Weights of a small mixture-of-experts language model, trained from scratch on English Wikipedia.
Experts: 128 experts in each of 5 layers, 2 picks a token.
Training: a variant of SOAP for the experts, 512M tokens, 3908 steps.
Below are experts of layer 7 (counted from 0) of a mixture-of-experts language model. Rows are named router (the router's row for the expert), up (a neuron's input weights, with its number), down (a neuron's output weights, with its number) and show model dimensions 0-95. Each number is 128 + 24 x the weight over its row's rms, rounded and kept within 0 to 255. Numbers have three digits each.
Before each expert's rows: "raises" lists some tokens whose logits its average output raises strongly, later layers aside; "mostly gets" lists some tokens that are sent to it at least half of the time. This comes from a sample of Wikipedia text that the model never trained on.

# expert 122
raises: "or", "lege", "on", "t", "ar", "in"
mostly gets: " re", " col", " le", " al", " ad", " we"
router:150114143143167089101187155131131103122131122110127109146136139142128125143121135124139103170104073106172118143140157102127112131120119137111080108143152158142099113089116105168120126137123162139112128086179127095095119083145096126139160122135139124119135116139121069124065138146113164141
up0:119145123145136139119185143117081152111119123157113099126129114153095141146125123108112090151148088148157131116152102145086083124161167139102121155125140134085130109144143145115150155130156139070163107123150138120129142164135136138115142117168047099107158148113135116102130095149126150151
down0:125108159132156095119143135104141121118118139154116144112167113113143147139160134120158089156134131092142121104097143144120130198117129086162100103102130143126137146048117132095111116145149107078147123143138116121145156137128074146133097152155126127119142068161106117101151146120098133153
up1:126140133134119097050153122129120151138093152141151143119161089169124148140090107130160171106140087094119143118127142125170126149127112152106106086103144133111141160143144147167136130172134138121117140136086114135119134123103151137094169168188122099132153106105132114098118134146101102140
down1:125163148146141142132146165139115110133123110100111108182159172148128122138150135110078167102130126131130099130118152091145127164140148127115136105126150138098135085104114123123160088086126169155100095117158120126086129078174116133089145095117136152130149126077110100098109101154137122138
up2:114116099155173147118147114138127141173141132145140159102131146135128105139142054144134126125149118102137126166165139110084098136171153129120080081126123136121125093137110152159107101132153151155103137118109087158146091128137135158127126098114077067099138132124142147133097134136095110121
down2:150155120157125154120076148120132124130108126075120075150121149151114152152155099152151103143112103135144176106156116142157146077142108127078143132127116124167090152142145146133112126125120137114124135133145089112111131143117144101122108058143078177104145134142102117114106137145159147099
up3:118082162127127112133173122130136126124102103161077117156108149202151096167122155148098110135125134152141107135091115129135132126129085147132111102109127092157118133112190173115141103158128143159130124137150158127119130163103134120143123129121152155079122153129141105141082122143174113135
down3:116135120116167160134120155116148137187116120099132140169128168124105098113138109130111163103119143152086160102129136128097192179131165146113113132150153118105167152125086122155116145148124137096146152105125102172144133170140102158102126148145170154132106125110109110160109144129100122106
up4:132116149124130135136120176104139093102136156117111121128148093103111156104077142137157139123124138133094101134141114145118111110169149167074135146102159149111108142067141161155094149113123103087103142111174139125129145077124158099135149168148129088127085129122167127140112137120106102145
down4:117100097129109128101141138110125124137116110138117154122157179123161116130102143096110158110123117133107124108123098160134115118172136157133130120099150157158107177113094100133062088126104149135111108047129147149160116107144146108137134137126167141098115123167081108154152128157152139113
up5:125123093106106129124156140095148106129126163142135141138141151174143140120141124112102096095109102086153059142110099141125124110099175133110081110126127136115117151099079156151127144117131169109101127160156133141116176123110097100175069136147147155122115152133119136127117149131101090124
down5:139120147128118146146086131178122128128127092121115112116137160098128155127114147134108162167151146132134177109124122141108137135100090166103110164116113124127121148081145133177157124130152168131101100108143117159163096099160180137120134174102109148107122132126140103092068115126157145160
up6:130151134137115138117107129153120141139103115133129137095159173129154134077143142150121087153132062149105112130130095131163107112145105146119121161152109123122127131096111163114188138129177169148106072110133103123079135118114120106063125111143122105145120096116118129128147119134107170102
down6:127168115171106130127097148146140141123130203145115166157153108118124136115126130101135089137127086148116106098139144119127091171130140133123098128135104116156139160138147135115119148175169134108083146112116133115140179123068108134148106120113148127161158146110168113151123141093139105085
up7:149122154145170118107140141138103131099138138125118159134177116135169122113146108150131126116147064133093146131126129115075120153102109174159162101138094140145140132103144092165122123119133132135115081120139116098133165119116192121145129095173131139195138121130128085134144156126122106117
down7:159143125123131127098143155137146113157124096104135108143112156126126152110166170147125103097139149163186142154128129146147130080152107119131151103172129121149118172112140182113131115116125093124117153120132115157132112161103127089084118119097116118084092110133123101178133101143166171100
up8:149171129148179123114123178130125124149135098126152122088162132121118123106092102181144106078116137101169145170155142104114110151119137128138092136109100145153104126136086100121121157130137139092074137093139135095125108129129114126130128106130138168081108112118096074155113115112136147140
down8:127114100145163113123149153102152128084130125138117123097112114074148113143124100106113105129161124124127145124114135162164109083123133065156089148123145137131119146126113121117124153148145103091128111161109151167140130146162136153074175168099126151148118138124111120136062172169129137126
up9:146147099146114130142136095105113118154141135119133102146161167083116122112091099170123135127113072118118144148124133118115099126125102092181102112155062156146123115111080131125100133144139145108166117108118125126093115156133104169149142100096118119105108103152163130135115118177146148174
down9:139137105110155142133134167127105179168145138124090143140103150190132106129125119108121147145174130113140131105154074087152133128122127105156145077133129140170127112107125129122131122136154130190152117101128132120104119104140112145148128094143137156180136138081131146127137111106101066157
up10:110112135138160098123146111137132121105111106144133091102166120099155121135143128155121156127138116128156144149139142110118101127121141142090150184152136127104107087082115076144145151139146141104133095115088086144120126121110139139121164126117132140191142067109158122150126109165109106197
down10:115095133112137119142128119138118173111111135140144115146183141104140137161126115133124114089119130186164096161122110146107104131137193173118170137137131142120132103090156090189139127135096105097122118150126130148120099110164177132135087143132139140143139128112118115168122167131149085116
up11:126129140184134112141123103104160153122099110156158123116117082145182149139172154123123108145150126107123112126111093136124139121079121112170089113138130134124142087101093185151134125150094131130093125072172087135098123135111155142112107155134153142146136123123138110180122103140127135105
down11:104114164111128125092149096155107106130159138129114147146136155128138113136101130151086123147125103093183125095113154112123115194120178136092148136138116181133116161152072102135128130147068119115146147143152131146121161136164113110104143123107127119110113116092094132105128129098165119155
up12:159101113116146137093155148121186098142128130124132147151124116136106129104097133145148140107077094088134135140145146142087104149075097140100115156180149133130137103138143092159140127134173138113185154110164146136129143120129133134142161151159104076120143137139089118110091098122129133152
down12:103151164076091113155118097113081114122147127171143084109127092121121112151106114120192139116143103147147155140118115135114131108093163129125129152109135155097122134178097134096131118130099112171129132123105104107115159088121128117131088122111153151125121143106165161101129158082115149101
up13:092116106109138132121135120090115152111120161102117112094134098148117133143158119153141110163081108090133138111152114105138106156171101087109114129098144150167131083110181091132148143138095102084130142106137125109127125148118126089133113142129093118173139077089133112122105096146142174120
down13:130138166139137172162138123125096141165102137103096161109132109127122097099131125125089116164107127128198072141140114146143137144119163096130162145164138096139113153135137124143119142136169125140156145123107121093112111076117121155146095127136135124125110129159106157090139145168070097125
up14:116124134116119114146123158125111098103127135140123112163128126111126144092138129136121117132113093112149119208104096159120151144159127109098139150127101152164130156122091111152157195135122175078188107126106108167118092146123134118128147113128133154147097121142150126115140133171112178111
down14:146116138099099088157108104130106137057151117107107147119132128125121139163111151120077104155090135109150146131129126123091116138138125150103130105092061172109146114107076115158137131109119121162108157114118110123131098095104134116160101168098105139138145119106074116139134104144108133140
up15:100089116109105140133118104098111140100119126155116141199128149128104120154183128127170119162142144085153090163114126130126131169113159120121137089115120163092094145128098158161147105137140092136158088113139117111128101096118108106164154134073105131134165117122121151146152120114131115130
down15:138109117107144104165140084110135111109110127113112109094119151130108113122123085134107132168115134128117135095180125085139131125097093111096126115146150100120121198101102133093143125153150166153140176144123119092124122131112121127105126152100163154094170120120142090060146119115106128142
up16:140114136092144122176137115130137139087121100120142097161122128119110106152107150159125093155098115134142130168133093136152138166115150156129136148133136107129108132099141108103118088162107162108128174091121122140138101099100142103133141132160147133114152123194124093156109199167120149094
down16:121072110115119135124141162114131107148133158163098145145096148146125117165174127147125127150139136098097141139161131134110120072162125143124137093139111105118154123129091134131117112125091111132099128143105114108108114151191131156157150109154136147142119126117196197139146075128144138131
up17:108133116110123127141119117115164116140158150164123117111165102121078116108108089154165146156148148163123127133110141157147132146073104126154146132127111159160121156150123106103153116127106129146140131095120110060111155127181105142111121095135145131070126112106131121130050114131112151126
down17:144127151111153108102139152139171124099156143178141110146118127134158101171115129125161114088114086095132121121170160080105083137125087162153114121144146100134149082091144164127157149122119103138136145147117113149103112114100158124155102118122109182111153140162108120080134123114122135135
up18:138111138145107111101130082156126133117170144137145148151134157136058114151152114133129109157106066172182148116159121130121139127174153139101116132150114120150129100063124099113127145100087090127150129121131087119126097144113119164165138121140106123118101121135099111147130110156118098118
down18:143141157127149140143145160109148154106154126120143129130175118109113137088098078140124132165128188138115172082138130147157119143091118111124119128145133144137176146165112116098130134111153129119130158092128094143117173151150169175143079136151154151148128091144147124120163122140101162137
up19:127160136132132142109142179110130107128127133119126146109204123167138104135137135153121134130107173099104144119118159131153116064138101129101123128114106153137146076172134122155102099102081153122169159108134127112098134098174123108142145117168107108093106155096156150118143137139119111133
down19:162140126148106094109147117143144115129101088153112097052154131139059117134141153136158162162149127095129136176155110112114099131138143126133149114134161109102122123118114133137135095147154112141101120120123165136148125184120116154113115109126116162117176164158125140140133121067121141156
up20:160123099141168114131145120098143121149123149093138129124147100139202065101130138152129138142137108075162095135115158135123115131161109122135124128100131156136182117097108168150126115106097166143157118115113102124141089122105098101152154157131136157125103158106146094139103108128094134102
down20:138132126117136136125132090126134123125124168082139134099085154098135084120154198115128147149095160132140095146175155158119118116117082125109110131110142164135134111156126114112096122107105165095173123139128100127103106131107145094125161093120180137113152121147146160190128130121112136131
up21:109144155128089105126144158128141139134142128132147121153130149159132142156130126094099117149097097099106102078090134108103111100124135143146082140088120166097120103155106158162106129146098114160155157126084107112111100115149096078133143122179146156146158105116119119142156078107129150145
down21:151120118174175108116094131102136100136093117102147155160138120116177125132134104154108163113148140129129094153102103114144130179130115133176124110106133117152063140100121141166138135146137142159158120108106131149133120143164155132144166158080107145136131087157108136109153180147135129109
up22:159080095108131158080142114121123095069109099117124145124133108162111139111156118089153112148152138091150105146138144088141139134132137103103108112119146114150125104119132182128128139124140101114111136104104131108132090125109114101151178113150175108094148126123113106158074102135171116090
down22:119174146114093095123112142133107107197138093101133163133068130157140176149135129136136136136118112100158142137099140110110097133110117114155115147148180154080132133108130058109142142114106128115125141093163142130142123116091124121116132135166116140110128118114127083077144149141107109126
up23:166157156137101142145132110114132153159078111151102150110157152118115146153123130116134077155115127145105122113138143135137090142151152137157124138133120157121200150126137115103130108154141119100124083079145131143142097172151142137099139145124080119129151137149087083130148170164084122140
down23:103169121128115164155155163153110113143108132105110145170121180126149085111108127142139107169129120080137148099114164114117125094093099123129131103092147081141164156163103131119116136110134114103107154143092098080107139117107121110150092141137103103124173128087120133108107106151105125148
up24:132143157131129124126154147150158150111141112162139147106152152153145136101111164103145166134106144119133082147134119117169114135119128140135111162165136126128162080171105109116141134119149143112094096100118138119112094139108096127147168147135109091066090173090169149092120104134079118129
down24:171148125112149151150108166126122135152157125086124129113147087129138119173118183110155107149109096128139197134103111128106106144188119147151131157137166160124111137088162121145102106113107135120129128102118143164144142096162143098085112117149134089122103136157128087142143139116124147137
up25:103116114093121162126113114110111102148139096153114125123144111118149153134137112115133144144122105107135138134115108145195180141096119102152076088114153135115108124145164136124177153129109146103137134095170138124104099066131100105146137081115091116085150161114114119107126099145104135090
down25:121163126140137121076114068128108117115097097128141107109105130127140084104122149115134109139112101167154156103125161147169118139123096160081108118145130161149155108111141089124124134141110094170122110113138120106121153122123169163125159165157104108141105120139113115116152108189140162170
up26:088146126156197103105134158171135127153143135144159124096099125140134111090131110152133134183124115087141119109126101141193100119086123138126096136139120107139155148109125121114125098138096081137117123121122102108132090127138155124097151112139117129151129048108142138116101111142147135103
down26:124151124103145120143111085146194130122133123118148136084141127156052147148102133083105130161112129123105183089105107159160139124134123107138112103157144089126137125125131108152172103126109134117106122156089171123131095147149120130155135089161142117161131122121091114125128145159145158135
up27:164105105154127096106140163100086129093142137107142132119147132154132148122149143159102139171152178105141085133145139131148094126173183111112085126089149118134164123129093101150161134151112144127119146154095130096143147099115104131150128095104122106124096113141143142127091137127166161087
down27:138119133114131134161144141177098117100128130149116121111112120160131113160109132171155116138118111162120099094109112166103087144166145126131126134120092140130103135147092095059061091153142105129152168151142129116137092124099138134159161150158118148147121095170157150134147153126110120143
up28:132148104154181106084153151116083085139157124119123128120175151116112157136112095157177112139117126124117136163167126167094120091125106120130110172118103151139101130130130125134109150146113155122117131132152134142134073116112091134151167126119090107117106110101154169136110142138114079167
down28:133116132161138112113156094150154147145152154100097141130160130139138105145105133144139124150140096114120114133116112105142121100129174100151173175146155134111129109134107169147151091172158162158144085131101130173151151144139184158121110108123184159112104141136100155114110126137112166150
up29:123128135132134156113125096148154115108106121144078112111126120153134136094121137137126119149129118124133155143110131127090077140165112125122161139116150182200140136077109127123114099163093135143153119141157135112080073117131144143150138109117156102104154136087152101153084181132137136149
down29:153117110193122135111161123155131135157126144092126168110113154107161149116184126166117102125107142140110140143147140088111115102120148186095120121137110121091123122111143121128140131112141137128129116114154135136155110130107048094150146074113121101121127122152179154105134146098129149160
up30:165115103118141126145116109130111115100143088192145115152108169179137141122163135067123142132165101107146089112124126092142112127157126133117156146124147139122191099101113153106128147132116146110079096150157123145117117107107124132150180120108116089150141145125142165141097138147149119151
down30:201165126132126082146150159124132107138153108119153161130126107113090088138113160127115133113107149147109112108143106106128104102126144121114132131130099142184124160111117162110102099126124161137162153141117129144094145159140117121129133089109146145177108200128136170104122149123109088103
up31:129177126128128124134155134127162125083118119167101148116126114116102108164168122157080095133147081134141123128148147104085164154117138107138132135052140158142104157112094151162121108124100146098129115144138125105069168141132127151109141165141143110146111124109139097130112174138134143143
down31:113139115155148115125124123125133123115112158160147137098119111122127121121154162132122156134101128093133101126095147095163160126124157151191084137117073097108120131113144141129114102145145134111131113115120135157132113100177130123142070137168100120093110160131132111137168174090129179183
up32:134118105167128155124103134146144126128130155118129093153138092155114144155105132077159141126121100151140131080134100105115125131099139126146116139131110137088131129142128109106174176125162136148134137102186159096069134102145146112162117136138127097144158108128092102151097097095080117087
down32:126122075116147118161128103124136143149134112097119123079141164140059102151104095142097113132102110129126098164128103111144122161113137146106115103151129137124093150153093106148107128130069158141135134138126122158152130172087102150145091113131136158184103153175148111137129121152114121119